Weights of a small mixture-of-experts language model, trained from scratch on English Wikipedia.
Size: 8 layers, width 384, vocabulary 32000, 142M parameters.
Experts: 96 experts in each of 7 layers, 240 tanh GELU neurons an expert, 2 picks a token.
Training: a variant of Muon for the experts, 721M tokens, 2752 steps.
Below are experts of layer 3 (counted from 0) of a mixture-of-experts language model. Rows are named router (the router's row for the expert), up (a neuron's input weights, with its number) and show model dimensions 0-191. Each number is 500 + 25 x the weight over its row's rms, rounded and kept within 0 to 999. Numbers have three digits each.
After each expert's rows: a language model's description of what the expert responds to. This comes from a sample of Wikipedia text that the model never trained on.

# expert 24
router:491489537507515500496524507469493513466483482508503477489517512494530481519501475481449457528488477505470491468500479494483533505436486526531500522485497483454509532549481534474470496548534482565483547496495545478523462442471516542540541508491494544522550511529538497518521543508478514483504508543462482465446516459533527490505489485500528507481485494452527505530481494544506514514505502523484509514492503509520562543482501526516491494494452484523458456495456490516451514510500528440504505495528500494513501501533469488542503451512539460484507477493493504472557501571475504480
up0:477484519518490483536520491480486503512501488494508496457512539468447506514483515521501461524562506490529537495565488502510494488497457492523478492523478467501513486499525529520468507514504484567514508459502485468464508456540465508506546473520527482537506509533482478473519495469491533498493467507557533480530510503554489507500506522479483474551497486461489471490482514464479519452505512467466500532548503488511509475501507512503498506516489514522499496528516488475456499458538493508482488482541450515561461487474518501486535518488531550452518468507478459503480506533498472482
Colons after team names, labels and times (Fortuna Düsseldorf: 81'), plus raw byte pieces from accented or Cyrillic text.

# expert 57
router:521507519473509450503519470490504517500492465509491477476480464494557506503471485471496520496481523497476495502511509521510495500501509531504478481508526494506481503484472480521487490491502468525528502463472509534495497468523495515525487570558453469477475462485546485518481528536494512451497529510461476483467472517490460491513526490486475524470519520493518488501496511521478491502491444527510508507507500481523554534481519495493494438511501470528462533485502468499536458558492507517483499504509470490561477488493483493501515468527456493465453508463515501463499506507463520491
up0:513499493476526553502521487519567470486551554548467478491489542455523481500475512542504525535505524513485474484535517514507528546541543511507497502501501470497476496508531467448419529516489509545498510497478510476457507525498520453505517500545490522505504519554549488474471498492490480491540456504533496512534522456527525490486523488452485513486541485498526534466505514494500468491474481517554520553529485466531528506500513524491488512502507488502500476527534548476505500491476508471495479458537508510488514542531509528520502487518492484452492448506519466503495498495496515535
Commas closing introductory phrases like "Prior to the war," or "In 1947,", plus day numbers with commas, months, and dollar signs.

# expert 39
router:515466528450516476456510461516445521478466498536484564470492433482495489559505515507505507534547494485511528545544496466504534552539463509479511482501497482512449517463517494469466493537534466511525514500501485522532449509501541513479507501479541471492478537536515528495422497511494502459543504516516485457495456525529471449513473475516473542491460516515505486537524494491493534499499499496516496489495447532506536536503492466508485442537507540520500490552495494565494468545522529497497499500568486459492479519482449493508509487539502509526502517543491480517510492514472519471
up0:499530481497523530501508529505444495477498520496500490485464507505478452515463508487541490510564525506480484522512518487528520484476464521512504482479495520499478458500506500472506490523497538517561475520486482487521438490494514456489511457493551482480517501508521510525472520532517480465515475505492512487501478448530468489541487509480502458481470509518455486544493487489475484487499445501530457525457509478452541507462499512466494478493461480486475539485519509509534534537516505509522476456524488520521458473511539533490553497505545466490477545478482520493487501549473476531
Nouns for buildings, transport and organizational systems, such as building, construction, railway, route, station, headquarters, label, factory.

# expert 7
router:468484537448521505495534491495503545499481500523466513488514519511554503480561512487521528504536486508482496536539558509515468525503456526535519488501515479467494498484507498484474478569471497541540557508518476518522456513503509482495509515491483514554502485533497498508503503486508475458497514493484514506480472472526493485514480492501499466473489499470510481514489465482497497517501509501503497537475497502482528510493519497504481513521524549526482463507458517515443515538503528485487476469533469481519490524538439542501490447503481502496508455477543474463514524501445499511
up0:500513497469489466527487457509466524504489501509489452514495552506512506505488473430517528466486556523474544461465544477471484486478459490525492484481481492513545507504509509483471512486515487497513495507520422529545514501555481456509483512524523520482483525489483489488499515471468510503536495492481471512512504481564514499486459532498506524528494457512544519464512478511488552505452544497518504521495507483488489496514509539469498493523491485523505522541531541507485509510473499511462539499531458501541512496493480477516500477461523504517465487498466535517512519491498496511
Articles after prepositions or verbs, such as "to a", "into the", plus the second part of hyphenated compounds like year, based, century, person.

# expert 56
router:494471579456512517507527486534478484484485476537475526525491498496500482536516500539548532514525495470478494498479530481529491525476470505434499536500478510488483488523501515440501523499527520505503500484486478493531509516514499517477517531508462505515523502500494519517518535510495474466513476469550503478476494581519483492509479470540489522497537474486506514528508493506495502489499499510520456466473451508483536513483538500480498487484483482506511524475475497518516504504552522515494472495509446491524513491483517547518521487462534483465488502536484519483505527502486514483
up0:511510518475457464511469472521454451491465495488513530485487513521498514476542455498467498498529474523508487525450484437521493444501467506492478476503490460464478528492478503527481482518518527489533461468498510492543509566503455468516494484464518478549519483485509478496458538496512460488485542478555498530491522486514532470514439494533491524508507487512507510476486463501509490484538494470506530522497537465492481494506523483492479522542499518508484489511505535530501535498503543518528485512552488503490526529499486488483476489506519474492519545524501479542460480515491509487
The word the before event or place names, New before Zealand or York, and the letter a inside foreign names like Pataal.

# expert 5
router:466496503509488486469491486517506497497493503504509523508484508503520523491484491444471510493519480460491496495526525501510481534482497549504519492502520523538466493482496471500513502530533469499520518515485493530524467441532485532479520511485513469497549509530545527506465498464492502494507515485499504502480508520514491499496511489519490514511454477513542538488490484450453531529520512480498507484491490493514575500466514488489436512535523501514528491459494509537489484506526574483515484465502441470591525503502488554497462424498498494515445499537488494479534480526475544544
up1:516521478491544451529529547527488511470498521457516501548513486454516519516489538479519461464499488493504470488499496461504496463499490537505487481519490489490502506461498508494503537502489553515507493505474501481500492543491492481531468507493499524525562464511489472468509504507503509516485520523516560492427513521489508506471518515493477507493541539532483519511470523514488484521469466532476540478476512477515534510505524495483496427508490525482495526526492484487509521497467482490522421511484474463506509502514476499518516430542529470457497527512503517474528465450492515487
Line breaks ending rows in pipe-delimited tables of sports results, elections and lists, plus U, State, University abbreviations like CSU, KSA.

# expert 19
router:465464505487549452513512463518514508467499499498507464492483526442530480493511505482440516517524496502490516550483498494514525507456458569507472538500482503501473490520462528477493460481497451511546516532506454496503518454488472516513494552499507531536535442511511497480491531521528488494511511538493518498509510496484500465468458469472499492494478532454496470539471487504513516517477529482517530561514473490505567509516536519498469509505483489502433500496488486506507481550493559498523501482536494518531468473475511511498513487510499485516496544528478503486549470529475504528
up1:494500484533479487465486491522516514538521495514530496533503487468479524480464554488473500489526504489512557505517505473501483486514515487525474504484486482521530517504535465505510507513509490543511473512526459509504553493481541492489517519498478491508544486523475508502542539524490507528496511508496497501492469540487467514541463511529465477489521498508479493533501503458503541507513532539513474522453499440415486510494493478508495430485455528509535501497463486493485452472505496489543481523507473494502480496488508518473498501459489532515489524513489524476527486530506521515
Capitalized first pieces of split personal or place names, often in lists and tables, such as Mar, Pat, Col, Shar.

# expert 59
router:476483494493483472489527485492503513486499519517487492524496512468452455532477493458525463493542503466481454491499551462549492528489478498505493472501526486488497484521508456464476479546488497492525494469525483505529501468519526495500518517478463481506512488487532476517525512488451509532501547512490518504470498465492471477477493507540461527467494534526502500549468475479505518491495499503506542500527501527536511519487510490483476471490456481529498550492447489507474494490507520497480509503510417505504496518498491475497507472491507490463467525468465502486526468526507507461
up0:539515518484484526473538472489478442505504490536514483514483460495455480463492515484487470520525527478485474505532487449477506466479516481517489517515496516525508482496529478470501497516449498477502542536496480499549500458501554480475496514552487486486480496508521564517499519530486517493526516489487464494460540484474481516467539460497483503514520472495535495499478445523543499494491524484505521515539525514499491442585557467481505502471502517507472518493490486524501502496555472494504531480505515527456496515507527468512472503500465524540475498503475495510478516469538524503
First token of a cell in pipe-delimited tables, mostly numbers or blank spaces, plus header words like Majority, Turnout, Loss, Pld.

# expert 29
router:484478520476543476460499436485504536481491540510504496469508499451565481517502520494505493488542489527450531533494514488463519552506504551495460499495503498489468494496506502492477491505503473488512505519465466525500485464523483500502529526498472498537525478527544512532467490531491458474521528530456467470475516536482519449518492511523506546483477514540564491527517500487501515487499513501499533489486443547490513478540525493527476451529494492530447536515495483532477479540480502501516479471525480507556483488474486512498512493503499482471472531491482496521500506482487511511
up0:495504509534479522465499463544500495472479454578491519525492481498481541492526460508540490493522483494438493513514477467491470476519511513494476472457449504526554508466503498485503509480484546515478520516501489499492499501495527526472511494479504508470534525501454553465484525476484495488510495498516534510475503477514524470519514499497510470511460493508540493524492513474498512534518510495516521501507506497465467561473436483513478473523445566523481502485504539496464491483504534520494490479523527471482450488476492521459526506518518498516487501476481517480494509480503472479
Single capital letters or short uppercase abbreviations, like genus initials in species names (Y., P.), middle initials, SR, CM, CD.

# expert 6
router:499487520477535477476497494543492525508468491518445496541496507428527470495482502442462513481532509475514513508489495460501500565513493531496498551501463487510494496517502519456486523522541462473511493504498507501512513507490508510477509525526493449522490498512479551539488531518496483486511591487483470472494468519521479436470461481500507506521482550510512489511486537485492528504501494516506552484472485498544505519492503487523465469501478503539474525496499526519480472516525522492522486506502461439518504492505486485514520499536519500457518524506466486495482509518508525481
up1:469513532521569496504485496526490466482502533521470510545510523506504511486514531484479507496508478487501448497495493487467535559537467502487513525510510513488492537510474479454492509495533503497528542509493462484490504521487502496521514553524494495547505508526542512481484509528562509497480468504515503531503509518477484512482516514505487505502518510451532477489504489446512524506513490502511492549498562472506475485508526525459482507548474479520511514486436516514504508496494515464523491512489474553487524525522459497504538500504497465503489504528525504517494528465511489499
Line-break tokens, mostly right after or before wiki section headings like == Early life ==, and between paragraphs.

# expert 49
router:504507526509533459480554527500529576467498476511460522512480500467525450528470513454497533517513554496459461469496492512534498507473485529496499559500476479519525522507521516464445475519492476551518534519519508485533501449537492492477480494507496479509494494495562509524493510449445517454534479495495497501490493504509531492505498475533491517502538511475490478475502508488460486504482466515483498531537521515478529511526550501504492480516453529482513516512459494543502499513462528519519443478511469484514486524483467500527517471487438471513510530528490485466501469496467556484
up0:507511515481514515495491510502444504434508477535514480513471511468521485504506555488486504526540529490465493525495530522507499463479485516461529504494514522522500503518505477497482552515512490479494506483481458486479540464474535545492502466495485487519458507502497494552508468538524448484481468496506499481506451483454468525489501466526497464555498548465453520525538538510543495454557487492448461479483501470509526517464470500486484494517510537494489541509478491513538538485541515511508491481483474503477519488503533504493531493512513505492502490535475503481506486468495480521
Raw byte pieces of Chinese, Thai and Arabic script, plus pipes after numbers in table rows and Romanized fragments like Zheng.

# expert 15
router:502458520475513439466530501486474509464502512530490508453526489458536452535442529486531541511533466500520500515483492524488534511505498539485509487491508456475502481501510527494465500546532506546534538521489519462564497440498495529517511500469471502497493500454537477488467494536481508449539511535482527462487493477495478475518458478522514513502448496495558490513522462546506493501427481490508526508478455512523503576453532516509486463527490475520472507514492505519493465508506535473526499495530469508507492486473486526535475479501490498497501511515491495497496447529480494487
up2:508484500533474498562513472497473492494493496514481495508514467508550470526507508435478474504531494506515495498452505555502503510498483505449513506475504463505514483549527529508490510518468488552524509461484493477475476507546522500496520483487513509490493480513531515472517495496490455484515503510477511478470516491487488464493474494528501468482470460503491507508486508512485496505467486468503510490569533559500465526518541530525498505494510488534475543496519500481479538488549505559494472508484483485513500482509485472571481481517496504464506510518486550496501478523479511477
Line breaks ending list items, plus slashes, underscores, brackets and backslashes in tables, fractions and LaTeX math, e.g. F/Laps, _{.

# expert 55
router:490491527477534503521513499512516488498484483508501488506497508494516462532546498497478548542524490484495471539515518507526458491474479505486526500501482482490517509520480511435491465495533464525518485461513431508513519463469544495476484503495494493524531487489553491539488530484470452501499538453500510543491460511506503464489450525518465508493531508490485497479459459483496531503503498481466509541487493550439602541495516506505530485497494505487513498507461472514492528537478504477514457495501486480498498495483482535482518475530437484468520511519463497493533492519466501499
up6:499523515549501483525529496515566555493520489501489510535484521499481474524534525498494509511552502497527453469520510411481501485494443488473494500519501560547532521498535521515503505512497532466476509482493531495502454512539496513504463491471491535510516488522508473510483525480494456498531549466496505515472522512538523506512505461527501472525466517506532477489520505487495536481503503511491509524506517541452507474447481507495488484480516470505522451491495485508504520522520504479525506436470475484560488487501506514513517481548521515533483457491489536589492464503460494464
Colons after infobox field names such as "Governing body:", "Born:", "Synonyms:", and pipes or |---| starting table rows.

# expert 23
router:459480549448547479441515485481484538455507486520460531477531516495514487518518521449467516498524522502481504529521523494496539564524471487530498511498485466491484535490492469422456488564515461516499525485462495519509472478528516494514515525507496511520485500514510509492494498514490498469530483468481449483474466504502507496513505459474478534526506496463502469522529490486437510517489483506507538494500482541502529508507540501488450479503523519511466538528528513509476512534500549453537513462535466493501465496498413486536487469512526470507489511508516460499552513514477528496
up0:533533498520501480501480502500512491475485502474511511518509474441476485525491518509488546511496503486496488519454455470531515502524496508449519509495506493502504520524464438500494482475498484543504450502511549458496501485527530509531462510470473471478521489481525514526516521477496489519498489532495514487494478508488551488478503541495462522489524523487550473533532507522488474484504517545461443493508523481528482516541551533520528504536522484535430469526548450555493464478492447464527520515513478516484486526482484481505507453482491498474511516500505548513502546517498449449
Common concrete nouns after the or a in descriptive prose, especially nature, body and objects: water, river, tree, spine, fruit.

# expert 36
router:503484528478480496480527518478454511482506540505456516516495464522509443514529505453538509473494490481507523571535540469517543543487502516480507492511459507492464499471474522512499505535500490509491526469443511470511466492564496501470516506495470517498464523543544487513476526507445479480513534496504499468501489518505485467517485480482520453507490504503481466555485442506451510462494490487475494537521489514473517541493491444459500455484502494527525518504481504522451512518496513524485496486540506498514492476503474480559525494499480463490536488491477547514552492465491557496
up1:478483480511497484495516485523480476530481480499460524535481528482490482553509465431526476476534527463505437517552484498492491504534483521490472499510503486509494469472502466465507440528510468491489516490456516452497521499509434511486485518500518526504493509535490478525507558491450423484485531477515490521523490484508469515533476473451549457493477492502497509498477478520513483495532510466484512537526501505515472498513443538515529499502476517488499506524505505497486516498481525535523487494521528547513510524498480488507485518505489548483513497501487513488491519476501508512
Plural nouns after numbers or quantifiers, such as votes, results, points, games, households, plus census percentage pieces and age/density.